Weights of a small mixture-of-experts language model, trained from scratch on English Wikipedia.
Size: 10 layers, 131M parameters.
Experts: 80 experts in each of 7 layers, 224 ReLU neurons an expert, 4 picks a token.
Below are experts of layer 7 (counted from 0) of a mixture-of-experts language model. Rows are named router (the router's row for the expert), up (a neuron's input weights, with its number), down (a neuron's output weights, with its number) and show model dimensions 128-255. Each number is 500 + 50 x the weight over its row's rms, rounded and kept within 0 to 999. Numbers have three digits each.
Before each expert's rows: a language model's description of what the expert responds to. This comes from a sample of Wikipedia text that the model never trained on.

# expert 55
Description: Prepositions and verb complements. Prepositions and words after them or after verbs in running prose, such as in, into account, in support, took up.
router:513531560445521430591481516500502521503536454523527515472369495479531563436560414491345513396457500416471504455481497469485358533531539481591567476495428531521452557599495578458534529437471479526459479571403456507560509471492465463426501504412524407438602509455498474529439488501471651473637494542498587436494539510472451514521499495531387525542374500461565426494486576505450476519480
up0:501554467417524467439501475438510496515584440459558451526523489451536531509519434541445520529475473471565523561447489287537473527532548514584501553488552425512534442519442498424391566481488442536446548532502470412389432464547433428466442508504424536470490533525510552462430588490471593565591539519527516544467578564564530476536443476491565472546476531409487451477410445495480539475520
down0:505467417434542521444486552606537512611493451503456562495489514543475613446542542437619450509478592492481401560570549482443485520500592530490509413566520521501477444531532426504510448481412528461557528442474565589500517531565546408433576561464538506503443557598461575471472439569482547516495427418595516484437526588475497521540489594434546486500570536516417589581536499391540461497454
up1:540479548487523574523526484474556485531486492493460467466497491475565513524492380569395423583524451458559475501488497536535400541429494532575512495407497584491566495462469528493480555591550512387548522513507394527440487429476533570457572450464485520525454555433493534468527544473495414578464551506625411512497592494370505550524455487616544504471447519555541464542369485585520549560558
down1:497497574451543399521544611467596515613492413424501549422472508416515564498453546564405500514547499531554475479464632495454446505509536539503528496531434499500474471551505520582454483414503449466481396563488512432541418488496496505537487595571445496438537433599516521560541537462512538439417495497482579481469472514510419435486531558489467533512384496527470483497581584471448490460486
up2:551441478487502483543475551525516387539474564557438512484521469488446522390510509485520493507440525536435471563562457495501463460548536378488581474486455450541520496518473508463538552435557473512529502567485567521476507540467540549488492558520503585474535489589469492443430525492463517527603503419477462495412459519517504475610446468492405534514523408463502450479433499487611516539419
down2:470476496509583507436545357492563528504541504389580499510550480518428514531511506565506607459561564487519511541472522532561558446434440541501419521548689459493439549383507510519552508560520541547521467463552584490506558486561481464502426550509432419461525476442567383420643536530468552486545470556534599405502449446486535532407493537531581512419477581569440533475524502440471447477526
up3:513507508482416519537489433452490557510523475490527485488419462404603532490584485498420531518520454442521546562561483522538544510558536395564516480537518499583508529527471450481550545494577542578492544566472417417481516580504450522471470427553526627488543531462487496596484518438514409586589457420528477412513489539497464572485429502483589517498557490431489485512538468536503495514547
down3:479549443471498443531559542492504562588495554514531425463455541557499508556536589470569492540543449589498538440547428429482396550486443483457484530390531533525421437503491392394432473498470454401530495434607549484479529449527508392492552479421566419536435542531509559437607591548561445457451485478516497549575544538498478576553495567479556540495512534562546505465626560503413449519562
up4:465572459528472499517538397485547460556516477417546543418521461461505509459432438408475577432517483443508557503586526481527569401470457494628500572414450476457496507531576421469576477580451543434508546493533541506506454492497453454528462525516489498530576539542523567394554494506524581488479471526535440488569548512536613526471481522582554466547472458577534497578468366394452415496562
down4:478479473569530463499474410607600536386507465510481451469507683518414558464466551463566509358427467515571431534506425516475579454552537376481444370512516469569437509595512481497512506456474513499475517489515545581582502568515547506579493445520532475554397445577450469445509440447567477436387490478488523556396464555485503459499417540491459408543482527541512513475494496486570503417529
up5:447551584428421499541478539481491519644590536454464467581448445428547449408586532516514507543511497493595486454529622463523433429452499493475557495355492456577487517507500543514578619506526478476492418489499513425510497607516510505463448533558482430519506499490486559481565562418497561507558433454535380477424554463464562565458491463474448497561483475481505458505446415501500364556504
down5:516538442507424512497548456538493482498566459496638411434489477404484457546489499416379515580463492465409435471500523512529583557412516440520506432571497371595515553529500502574451431430436512528489545597497448553540617544485608462449493491455567489503455458490443483519553529510551550438439437504474485459488552603529427517587452425572421586490505469534510455559502435478482515517578
up6:485549471524599590529559577444556519539396494562494551451466442516481485450552451519501497487479446563422383498571502504474483507544493515451542492454432431563526445589488478567492508473437511460543475422511529469534628541508523598529475450534468507496528480527475576594437438467482533514491464451499531452481498483433440480519489519498384580523458485495556524555506618558467422508504
down6:474498424492556569583370517468607480533593528422471532506530480446558453632504450592519513539495480382484518463544534500415437579447522568496452539552548440464477478497490510507608532462530417446506525498491541520472496509451411534490423623589386423492538471475457415439555477580398567428535523567480494434447533579530567476526470561436476462574525564519536504588570425493467462448435
up7:491505467552547488558481513484444433544623492522587481439460477463468545467495435541522569550454550548500577439519561479512542390454463479550409549458527515504495511429534412507536421486481499493550534509518519458533489432516555532610460484434570567600407509412541523389470484509505550369526497567507517393506480498481525506540434533484542529485566536524444524489441415480502456467584
down7:468456400543539533557474506489521502456473437441434557441422540559415449523551513542425470454500535451483531579426458590546515538519571466543464499508505442608503498523600542490565533545577519444533489465527466506449501555426422510524540447507446448483535490560472501437596463449514528464428444585439576528425518498428549440487486567482533436524551528647486481448528540461487532546481
up8:410461582473487496541474544488534467542496569480538515532430497493507452480495453502555486463516507426568505486561468509518580505468471516467613456494534564522558502478572534480467470441530441533507515555488527521502492448573439533491532510481557468485559531468500517459537537544448485537568573500489544462410457457393422452512409442495510481421408508423494449394457501420520440504454
down8:544556506499530537452542569472485512437430520457526484526516545476522574535430552472453494542515523526429522495518495537504517433536375481549521411495557466547469516461472558552523561450514430496434440552485515524596582504564496490464494431477497486419601541527435387569531526476606574569489464443454554413566508487459410530441500359530427569654510463461502526426505449519499530510533
up9:413588545479520459501467470476496523540460464428518589517542505500516420525478499624473504526491537493384539474443510519505522543496556516569478411513589525579541588557494497518497433442451457504530555617566582416553545488466558477537403546450480404569576475510445523539481557429514516465500551557519504531573396461573572504518510447498441409487410416500555473416507506591466404462344
down9:490478518528539512461480577559445498490493512439516519462484599500512503434572465592610542521500518530462515458570557542385502513535438425515522535495449579462415555480495452501422450526410525420524352609530515413535532420505559495483469476443506527569432463578453574469502599518396468472505511498520565482567468540545581530527474535529616505494474561478594465513454509465518545501481
up10:479560573473546480501509359473483440463480540592432503521497500544611461543576589448464436531436427534448492555541572438573491501479573504415600507478470428466504503488508586431540447441509435397537479531464512564456515460529535435477505525545606494398504550496403489544459460505532442494484494518595519516407407527527544560490477486477526603443517521413545489426562507407482499407467
down10:497504472531468486519576425441496513443520475514548425508541468525549475420552554474507466507517467437409549420443526459445486452422687493495518587571504470435539458526416518449410572525511443464497456617545540498452519452472471454493469484497486543526520571444614434478517527502421630552565468581590505488440533541523405526441548445492450632573489455437469517514473577551388520476489
up11:531425508538523520461488479446542433591488525550469403498475435466579583494465468515458448473486484505490456546558515496522516462514590509502512429540501499528487542495425432467484503635589471511531584546470445467526556501482511572542489538450405502425444603438487561410541523483471518495574567475529498492443513556453461440403480483537497490557497476552534499518497545525509533515487
down11:507457524502450556401496454539406506515445501493412578466643634527456534499531470497601535469439577457491550556534459512460524438569567482479451515484571511580471444532450388462509534431495459533559538468521507541431472570501499507475495420520546515551463617537582579482490410591606442490477552473499462583521467538543558525496475593445525550419468528559475578470525512502566498418470
up12:468554514543482539492488478456481389488491459572587525497497508487480506469523497532413532503500467426431492514483491511505465524552510545489526538568511467499496565520505579523434510394411555533553508536462404492462476511451428562461390522471478545417573511528519496621515466476396615592509526464547501522501535443469509473483543417475515509451529480496489516478557574458538500559552
down12:485483529428421527529540572580458531452451520543521466465520645472528505526478504524475578555473419502493486607483474484492480472465541396438489465529513543485500467566532462426475459542530492488497574468466520544580459543520487552489440597574556593520470433507537488539451471541439496516443576592548452514369525551459464501512590497506571530438588538479566478525452505450594412463497
up13:528537629488554458478509618481431486496488514484539632497501599661528490478525451492498526512493460542454560578500502472517395492479498521510458487535455435476538467652468512484470485473493513484481466499487490481402531506471508459541478475469533503536554495493500494438487508542455481541491530463595562487516567470494563399504493451421520473461391490537517537458478517502526454527500
down13:431572502515454493512548458537455479380371411485540481557428517496460426499582472443463472525521498498534423539488524554441534504535498516495471525654467488556403525483597616478503397495478420450424499560459515469546446460529528529457434488445477414553528404491434522629514562450482599431456503461419567538482470542460501484485510445530486467606469539487527534514513456465530478416468
up14:543527483579467528464551556497528508523430435511460485478476471491573463495482531517491534578524489422433513474474465488484449453575528539467507582455447524468466527562619494529505477426478455414606586590491482538458565501413537456452557474576603455502513464542507458498454476539478563452539489429504421489426463448541442472553464515514545485500523495418493469400271495545474501592466
down14:553453355562499479566510503521479487488477445402499369546494543523523554458413536509511536498488533636505559506552442547496513547540393409473525504523480447480458499522512549501509541520509488574432499497565527508570513524546529503610489402399467463442447455456515411440559422462658565524419468462494460543467519465611521485494481432476425443566527534426524609544524576493525502399610
up15:492561504463626408515489591456358578489513473455530506483453506512518525409462375520475528513458425488488545558434451465525436556523540466579436474529522489564496447479532560534439516575434420511480494487433482580541412619433549604445409520542555495473533474423523579521521481493511492552546472395581527498561558505503542456533492443499415518465559514481463503421423475544440524513471
down15:532488468493521573543490504520525523468490543594460474492576454468429505488506499430347573563459556499474508482500459443474504588484445498461525479574459483472448493559435464556546519509475529497547526496405513550545561465440551405522459574487556442537471342470472517562560516497576546473476482463534502427465534524507569460491543557333514451480560546546507566482560514489608494500536
up16:468558485508549567520491411512463531428464517500446481516529487499540437471518479458458493527527558423498481532514458514522523520508435575443509530526564536562515534443518490497471545509521444458548610414381509502538527513485494526564544495506435458493519548544511449586473538432445395545510543533523519401619495540445513481554537467551548567488436526511486481513535525518520433525522
down16:463516526448525513528431536422500488563501560437486491474448471495547506489554440444482483589551469503553509403404475438512401539526484484582551481423437533497532537483570513549419515565500515500518518598488450514559492499463398484484518422482483517464521532494500439523530527528511524454455504476544436612534596516462416483421519466530498552487452541450488589496486446494347465477468

# expert 60
Description: Heading and list words. Words inside section headings and list entries, such as See also, History, Population, Football, and category nouns like districts, Albums.
router:498460472491462364582425632427532510586507449467472492453442474503567481488470464503465528370475451465438526487513485492616449531488535448537545463522500512459629530531536564551479526455500477536520476556456570520487569513466539510494470548504490509492546535509463437436518487448492582525502529549603513418545561540489542479524452486597437474556434449430571565463459457415565501531528
up0:449506495514405521454526479409497515516536561442518509473548529630446540468527502448448482470463455469432617466520583637571467440505509556514503540560470444391591452523616518502420526435502486469504427466514498522553514538475444464497456473372504546502553528389489488519508344426566471527482430493586471553505440544547500493494498473512404476536576494555523560544559538583557506436607
down0:527483408543450466533454458596548500532502444497485478563460462459470544493571618461554511495470607452494528581464477490389498432520514554492570517466460496423403513647522427485478473576506488541546497465541440539582439472467455419559512507524460520477536558484489525465492549607452518437501514499468549451570467488419446558536428490476630541519445470443446513538491530572447539528503
up1:579418448550499621490482579456469536449524449363470501413427492494554486339487496432506498514373511491482533551506527529575482487512449560543514557483487491498547579454492466426441481485530489461455569496481452477474483520467502549544450563488606507515570491567422449469466504464512593511629524491569483459577514519552569552513516535453600524487496521455499547529515535439528426569518
down1:421511477568512556440494527484498460512558453496490519538590519499530332560460524489474476437529454479484439575500532509494514503491407574500557497532524550517495567469539460526499551613536601486518531413494570439551503350546477483530590476578563556526495496541453518483426446442530413525553436523525469560444537496516532503446445449528500547459492473441450490526459397475522551501449
up2:624481539504468468505548557504474446500500493529453575467460516528490453417470467491485497441477534514567536454461528574505447553587518483386453506492433558458490608505572555560568529418516491526565528417501476489499500497445436528450496443453576491398521481475488414529476454495459553532505520479500534454449487534543449511486522580466458534454531478528597491517382490466607408569558
down2:519594467514508394513486539670498469397469563514564591511478450540569531596555473465663564548462581517445442406474538527457553592518458530459507540550564443532495500434471549545538521517450526504570546486546458465437566444508498555481467414497485567526453536529495430544434479538513551521554535445487509515525478562518505472552502550533413496528549425414518559525480509484537423401653
up3:484539540568551505581564542501492544449592496515402533586547490543615425485530467493513487474419549517498455466492553480464469563527531480581334466525459472446520501551439526470461524451545491485556525429496484572441553455562457546448562546493505479532480593473526476523479454456451552564548497536460550461553480520553624395464488522604445559572501538564473439476450557584453404549558
down3:449517540449551411514441509522617483514463624495533550433443515396518499528477512550576461602570504579525457436487456562482532542450486530425481572487579422541522485483517571473553548423475438420524504542545536489551534486456529468497486462385495567496550504598453417458450517443516482503394518473549517547454526433602466557460477551552546557492543495505517472528488490440448470463533
up4:530514480501425415549434556532550506494469491541566490455491480501448492383518498481508503472503587461448484505557520520532529443501588388506506458430457399529564561533613574506544479506457405555514398517525488545561476533467597510447491551505507451526477488526432458562468541419507468486493508467520434550453553421485507511538471536402468468521441479517612551530432504495534401430477
down4:439569495527492526338507511565448471443534436527619485437513511582538511435494555430537510569393495544443502502526447473466545538577484607611458482497548468482438494457515389509523463440507535470460511587476470482522585507520562484452576525531530534566465495519496510468411584447489477586466556476484497529509442525474500505444509561442499440421472574498443546456496502490462524471544
up5:482477552442553463527458554531495472498415588485485481505491527452454414495426464578552555520445453458509376510495432429569471503448482550631533560495538485530609508446506568332497494541529555486539465605498523527579494515464439601509548488432476494464517533584513522548541507545485407498493501470646475477533631526494524575504492409509517444538512591499582452385496495515495416394492
down5:519464497512551541453541586476554481483610429501495459499413407617472491500473453550522550478483495520427559529532530536490506576537493466517487512452508528464475512521461509463575537418437465405545506457427492365457489509500500452445446475568456538506459575418569521531528502549464465542494493462533563467579480377465536448431477548361461520374517523394428427405502527521495479524551
up6:478486522419456425478563566459614615500521546506375516473567485449582520523491544526455475432459562555459482500513537532503452483524548571559581493511554430480490501587466452553451432427437474527574494526528552507449542526453483440366442468445517592530562563492511526572534481500547557511527468500527552473522439458578527523623428474491443541572499451498421507576498601504493388504531
down6:483487489461476432611490497446450466466423501497455513600456529470532436534477530518559462425528537501524450487556520479469517435449481485509502566557571526504452520600375504630501480433563462501541521543480446543534392421496529539447493469462545419487536459549505512511466510652534546464533556422430500459542470517497520361648541428613510559451536449483479543437574603518486560453540
up7:462529501582489563483518441473558397468443419497541406484558434524617476481553552587453510443438564498571447483445461454457503508458526448462455564508503356468551464508532450509520494499490507580544432547475524500428479481534430415444626529517490603464453526463487626577536531505384443447624596505496528453483481429526523504551475514547498562581517604499455509454478473466467367504431
down7:427450546422520480393529599408497458526410481470549569532508578440488546407413444473437597509498491495485516549562532522536448578493395547502505450508501566572468528567464595474414496473601567515574486497474602469510545584516428573463571528540473479535462559530471536500597532559558443413576489541508463416556448442512545514499583421477516497456506533644471561497505505481402505566512
up8:494499497472534563451526554463505609538511567474469560427497523456491439525513488442465510510446412583491413428536485500510539473439509493428572550462501486545486604493595613536499532473510513506566491533493460465527426544485497481503482461488564540379548511547585452530506491382496493528478567502493507445578526455582455615527494492546538566463436492507576522400512474503427548455496
down8:513433515494401617450520442509509497422567534462484484480551541481424485555464415505567559437455494514438623465515513465526498515443511536503474545577435479550526442562466522587513536481469486467479487549519499541546467545472450465427546376460501541486484537441541447533478431473574482509464410525545517388521543440573552452477522539609454514440469563434557465462495525478570511473446
up9:550520444419490498441422559474483546537460479485546528487444512557466430512554486524475558511538546446554531451490434486513491477500461466492532494487461407478450444590511512479497514513501516555447474459557531498489458459494519513411492500431556420491487532500434443453501533505532472512470541450506412453477506439492452530563520496517564507432522481565470437474460418583450548494537
down9:443467465480447554497525533605612497533561595450434547432441494533570487484535534543622459590383420479494536431462548483478465525464571515566480448467573474458509507585509439452430511553555538459383609546489572472441486527499537429492497538371494432514560469535486428524605642538556544490425508535500530515574620527467562513416568530431478551482502447517449533475523478515451490492535
up10:375558501576437518579549533488415550508432522549524596422474502487400487463512414500484493537478477445542517450486483496499529539395430533522518507528523469470459506539528480504422580452377471583616527554462507498541605472478539491458555493540457520570510543333448532434428428475448418530477491589530517535482495473429548500576445530491517485498490445545552440491455547482529458520525
down10:511510542437401502498457508613521492525372463493492434483402494437605516482492456481554460620429452504575455506512444409488621508496614612481507483544458430512459554398422523479549473493521428516517466604502475581472561475560529516481495535473571518504539539489440507466454473526494533499453522507465471479538438511517498539575491507515423544520404516529503614446410565442489519572491
up11:485510577602412538506467502490522577483466397526555442545524528516480463519550501518499489511522487563445479573557488384523466458448519497374512506481525469574493538529537565526417527517511504520518509439499494491515434548435569455472457474511571557549599468435565458494472520432480403460491507566454505409577511487516528475586474465523542494475518454524505498467423502480449556522506
down11:570391582554555475565500446438479442499521498502528544509535427540466588430489459497452526485422441409467546461568486511519464569492576530584430476471538518485517471510435409492529533408570534498484482398500483481460513582545494580449412522607512540557514460469518488431601443505465493551505504606469432494497525566517432473460466581473520396569490467527573535461573526497504562426424
up12:437545430486520476473485596485512438490538470446425532466547505582568644451498531453406552437494406485449491522426445511501403507562485553537441489525498453442481485512454526431495542490463588493456521558500493513426507522491599546533480482459592503519602603511480471428528466437458586570543485520555531521565557394462528486480476449547540470538576426475470509512519485592450509496560
down12:575496464493567475537584506552567443533510440522509540505468496541499482548553545484604507477359475519596489544541499485430525514567557403531488591536511526510494476526415391492408555491564483430628546465475511537533388498534510512475540493445536477489507581433460422570507387544460450461503518452496458472440481387497438527574451428575517533460531487451448480494444468429458482494438
up13:557560474436565603527456597449491564544507429534503534461498527521498517494476470468499511458470491510505529503504523507487455388577519464570565527475475492528473481595486580515466480454501509449555402456502501479514522495471485597428513452406588463494559576504408470484429464559530484576595505419517549451554489496500462479477529429552581616478480521537566442451485509499503562436511
down13:490482498455466409576534475550538554517524565480433597504368522477614440558573512599617439455503513482558504509431454508470530581410596411484523488431550498506502563586541544498494669538417464510492476587567630547522470561568545471479548522475493494533526536486505484416479575499619463531465491548534484480413565456405449502501518537522492504431525498511552432500508481523447471506401
up14:426574555547499502480513470504519538378499515524440459459573532546468456568578502453505503514430559557482562446535595513512487484501528570469584620526580516531514584550456620535532452548451555422524523541469501427482424473487476523462423484373491487541466555470474500468506393441479443471460520473520469514471450513539490491584544476489534483501509570447473628496566454553526479459549
down14:484467417531481496500390474430512518535518471505467503525475468455528476525485476403463518512494544441377406505424556491538512580458543509542414588500587450518523532518491421495452432385518548483497460522565433542407536484524524474420485561465451452539527486511523494494490497454485556518576437591464543513476497537520432508409487549502404591599557526542511519476555545561466484520371
up15:449563537607470507438443500480487535529496527430492508416488507476399527533445485453519589499488515527464468362561504514519556511550542498501598543387513469500476480521481532582492594542461437567531522476549440495487467521454470502518546519435513515522549422472506502520455381483504410548490565521528451443583446474493533514527500520517511428530490463521585575547459573437530460469457
down15:440501491523419484489478529569413455500568551483466553494518395466516473445525555537596444497486478502493536529506472414452564481439558588495540527518478428531501547565400507577489427455542610400450470510423496495455557504377619459493459521480493535561463499511609475382530553473567536473413418465499415528505561515550409588512481512543473422536511422523502561529524477563481487435508
up16:492495536466545467518507469432540520575512562560401489473466504512459465503427485483447561528498468476442426442525467486459510606462467510449449633461462532497459498520572551512541593495513509507530584556575522498592501524548429511513474504514418524507471538535500477466518478444495571554498407503495370460602538446498502544466416542502446493516426456448520522478455464489483466524520
down16:559466430516444476412495555589450395505469539589524485433489466478534492529541576484563444514506513556497537546419515500498504615516402544519583448550496362500572469454535527477426428427501476434508533545434466573442543537489504509515511487439525547481517498510415530530504481488492546496465500456544453487521512521460479503585483446504514461385448449534451593484435540496610540544564

# expert 9
Description: Generic descriptive function words. Function words and general verbs in expository prose, e.g. of after millions, used, operated, allows, such, These, Many, and commas in lists.
router:528512573518478414578473557423503567495500488488532505449447434516541497504527382468451583368490476441391460508533520550517384560493493476620483488460433544494484535616552506483491528423425494579472460475417459552485515546517589469414434507472517465530614527527440453468436530459444564509550552505553534448481530555539492481535425515572412512590486443445578456491450485510491451511491
up0:541546476451478455495573476489436510485392509516558451505502436496594526425480571490525448528487438478563460589339472502516454410513552463486534498497463540543575598485497538482567495499523532468500520532527483561537513556529447455406530534528471578500398570446502457532417455575508497595494536490528491501478448572493487625484486472483496506435537435452458492455458500591528500420589
down0:416558523471500529512550501604540505605561519420494491483590535453457503520515484542619481461446357447445472462430524477473537531490521467484521536502493438471471468482558438419522470416491550445561530601546557568478530539566447510521559557480494523513457482487435562528482527456550576447510442514539480532502509537460558622490532488598564510509547503484549445510428494515512511479435
up1:513466457452555494465430372424490471560529482536514464520465506501614531485472513495473529467503494523531466559489538592520503485527492422540569556491581538573537570449512629446445508518532514494518577508473517564405427516500558494451530498563399444599521627538468515503577442483455562444514460543550553546543533532468498513545556432593431486462452459491508437542488445381538519564486
down1:573409559467556462589574517506497501419417488439506574481551543468584596464564457452506472484501476519502526509474546563464467479544562450436435540426471476551516435564538482472581510495449514491448474392512576559503544519445504383461425484408472588509588542452461491435516535488466460495459505514539574519427499531478510542563429635585544476570514597542520506506472445477509503494605
up2:562550503515508415494399479526455438474432510561493483503486521504569529476554462597461612510537452482455519578530484554575378497559463462503591510436530428499569511509499521567532519443534578548503528613556491583567528410500576565540480534429490532529559550506507549462504459545490447514592541479574552497446526502531529462551593450480453573584489498496599480480476417464504472542541
down2:553467536556472502463575479506482481482516479491531502596559598575494539476463455531477489546480443429519510514414593466514486596463391483557458468537503509544410449467523540439664505449366544457458497533530569353433472486515502425477474455504430441475483396481492472570504517458508480399411551499542534512577570486473543491427526559481525494478516512470553563482505525480440482448568
up3:502520456573506440557503569490474519556554466475489519543454552552492585386462438489531517512387472558474443407425501486495495532547634494543510434479488494521471547524454467537541441436432509485485551499511596496406470493505514463595528504506532432444485500496420499535558497476455582404571383454451466401454576518478519498549475460421507469564512507450569459464428568505500468456430
down3:408482449467488491503430511471454550463378513401511515523494550438438544476533577590570512546577570556483412593453517474477505479491511479455500603433479451573410562456542451532549486496504487529454509520563500476508424580506561517524464536480463605542491489471534511524471450462508522547580402398498526501467429599546471490604455476449423552469423534460505582544609495551393522551440
up4:513480528555521545513487472538535572513448462448477537523510561428560473538526526474463477451526550448462495495539518525490496476524409526615486497520536474470496560554536490566530529486455419474472577521453515501580459388537572570536509454507569374514452507509526492444413539466480489468454530421526583523546434572564498557635439476485500519431504492505523550508487451498513522389481
down4:474475532486505449510440464455450549527506459591596524524322584518459578407405484479392508518526507520572537499489425381470491555480521523510532428576472588430449361481513479527439444483605559539462380493514422521492524530423498491511448456445420459457441475512439389478495579520476459521488458475576485571474550439511492464411475534530524387531510439497495446604586557510556602530501
up5:514469495532494514446531442472556518575416471470477532457522522472562580548498472528474533522482513528579494496512510527552505545435452469559535530438531486519539516560561552499458584462469528544610544553462472468495478525416589632485519479464534454531535539555534452467486470467522465536460568518588494499485466477596512540502471597501545504426464470511581487488379509533481501565434
down5:498467534626504444479506422594546516525551473567576485468450500482469536505502529527548604387492516465491529541441511516452552593479439552418390544626483520495351510474446503483411558518509410510521423505495561469521571576531482458507522512554419462502557496492518510558519561484423474563475447487523542474509504528436494477444448546562566528479420592532538450515521509479497566432489
up6:473550499499580421440432480497472540546451452476508421488475528516393562452421549607444478507503551490493464433404503468502452367466474443462492391468364471516548467549479522522478472578499561517543558530524536469552448538430478600480490525545506457495334487519543466610519500416395530472451475513481484502501527513401473553534401490492516582577499567529578570453472516484516564532428
down6:582472435525520600452497482432514438418484476511466504482406451443389532433444419502417457478543586497566563477525483468463584479434513460395477417491525477560515552453488481501480486568567519484520575449504575497551552492518428542446507496511514491405475475549495444468552459502476484479560424555477544450537448512439572593491490570457515504510555500488522520488474526459475453547446
up7:464415487371545489440473541445552479473459513565447490481447515533472513485530416461446523557461453513488454569484501494541412512518506510409563461499461474532505526544530597584510499553500531456553535476556497528546492500401517637398376528521533521557558537510512543520517407460477510468483550585517482462589522525485512537610384475549473534525450442468537421500373412527470502505558
down7:432514498455445581469484592548365514421571399413555597459475486513459514468537493418579459525571499473482540458519539565409490501504476447432550523496485532543438487416419491441553504482546597503488436592457538449501416561551481430515454449507509524557479457567497520499517412535505441539536470388468493474480548443527571510467509557479440501511511523508450515507501502497500440486457
up8:533555492535527495445437570498548457483455455562434442536499484516513396486433402545485561596492517412450426563464557505547464435539556454477468518518406557532564504431543525499456538513546573469481524496429457546448460413481576547456455466511474524492506536555500556485487461542475507531508439526500593440483554451487467542506509493549482517552460493470437429512371440470452534557516
down8:413530539466465403520563620546464572421467522428511580427534558540523498573619463448444527452386496500496470464392595496566491504449553585511491465438536528459500465515505496488497502477542571516437437547507549531477496542427538529539434524509558529429516406421547461538525567431593474457448493442516584512538550565568538542460488556539396395507444500555520512480474448569446504471533
up9:503407630517493533470502516408588513529456462510427561439468461525507541565565415432425558454494452399447415554524509392520480659468537519602532574520512453582528428538464531456475584422420501508589481527509534603523507476552511504471487509464458539494581507438497536549496493539517490484506479413604599446534503567467554449520321516615526473496442466551535531462520486596443495463535
down9:455503493493610535394589417563513475535511499585564414521640558409424510513521495500603401463506544562513502461518528497522400392428417458383547466470498500452410493520527457587389435579566526516550514432610500419530549498524450468480500460508568489459329477533504528513548502489484471536496500482479452573527512463491467446524601481435494635485484564466464492490516594463564471504537
up10:473500442488574505480587512481605396401475534393493428436502528480529512448564435455493573420514466564512496468527421543524589629594400507415419508475554478528505496552574512467617459473476515499536522572434477515398537465514555542415514520555463606462483535492465501521570488562487549526577486432481559482378536487518476486507476445593497447500498475465526469440488508540514563536418
down10:493457435528538505493503511437468565471442465432578425475562552476514462491495516418441461483463430485525605486625568449591535510411521547547549480532451484501520344479496474536327495562541551475524532440526467581537555490566474545483527487530506527399501531518452469497471504519515447422455410497542467589428444479470478477492509602413467453490505516502466483589455419518509529495491
up11:552445512455450584498543586484481527522404518521466447505419505532556540489478494475495478566490422538540569553459567503546500533488444455592498526463463501507517502569625477537436436613472531572429582515480450453554389558440529531479497497484497457473470499446433541405479501547546501494478433484550494480522468474523541502601482528516446523348488463451401510516424516501558500423464
down11:454616612539505460556618554570547455537581505403589514546447506457528523531442499553507537548514495460472484421471537474479536414535497501405377421575442465456471494562483454457531476483521500514509475488572549455533448377563453396573490538491453464565470417555442482431516573517496446464530423471494466557521495508530439484467543483512469499477584532520587443590578435524478511512432
up12:530614496461588455524510619473458544477523535536536515568482492498542533546430519484490600623416510479499548473445501398528500499507548530527446481518479376512517422447502501460451508496422535533500521485488424460546424548556478560507490481540475477546389454480398465511444438482487536533491506454464524491548580458559519460543519418477467549462456431443547368543421473588482510579551
down12:488461456425475546524450506552477482445474499469505500550509489490458479477517518488455488518474490455528542563441537534521433531456479540550431511481518529510441468487518432530559482449476444490427479448515515418435407527414470483620459558473475501536566483393602508585558534520406494520533548551491480488463540421463548441486465600350487550352498506536512566491574470580543458511481
up13:591425492504619481592428497510503487431520464505548489371502502364503524443572466490451471508538463490441500560528411458465498412439489482495473500557412512394570502498441565465512472476429536464497516478473533473527564516449526547495516557502446476522452473489389514467370578429451502455483581502490630514425525527559491422521494494571486481526448430464509525506469504535590532501456
down13:596530419491511539526525494500514516470590453600510508502529483494430455506441538387414446479500472569560499462512431466405509500518557471543579491562507454422442477465544578522552561411425605479473498625526519539450499532490537405480474496476539504404578389564508447458501546435492532479554536497566473560475557432385580658406551610526444475562530430532541647503549402396528557427492
up14:550509455440545536535472504500488561499484502529516514424488462499556484501424459412450479508528496474519434555461439578527489381480544481567525427411450519572516567491425564487533498510531446599522495515498512506549621441569554529487512504489444501429449496475514445467466548477454506478484581489534498486551553478458510536467593489578344650580513495498603516559514550471499481470545
down14:505493501537521445523481550517531520519545481513432572482514483555502521489459503515513482529430555516553590483567441421447463524547520533460429455521486525429423462561489444560588476417519592505447544512482400437473535469466443462608434419489524502531370420466522474516457483522438479534486522533526428495490519488553536468484478484375558447446446573435476532536633520489501530517579
up15:439494529529553504561496428471559551476526490444522522492480485560476540563513415512447450405445550478441438503431415537544444483425566500519578530420476537502526555516461575565503565494472430489563515483571516389486474548607531512408556525515484425448573543561531455453417436449545518495508478513480500447504553578474440393574436501558462528511523492452528442489442460568453427538567
down15:521552544469493407545577514523561471562533489591525483477485545510547486508492554570539511504526506461562434495395498447591479526559572429471528596621499615572463509425470536610425492471590492502412474486514483488546423561521533462479507578453381447428432473508456448473521460477523518518472544463469512516434477525497565414531590444580552549402455518471518462431607560501482454518444
up16:481610448520417461574459428474435497525451446590533499524476478634535574568597564489475534512450470558484470597467520445534461586548473438477548491484498523489495587533401481395572458482502493475462451483538456501506450663486516469543411486547515564514473535572472453551511526494534492583544452551505515538450485590505468502472483564383432536516522410523484589518533471458589382468482
down16:516520500463488538484501431517526447549447456481470526497451453437497459513551433462479550426408450539491487492431430503436496569521454460472425479462485482538392472544505515417561532470497479579469476507490480534525430517546497569533495522453519552542479445527451540579465465435422472412521481480423451525476402510556429469503565460558442535529499545561549439498465522532543577528432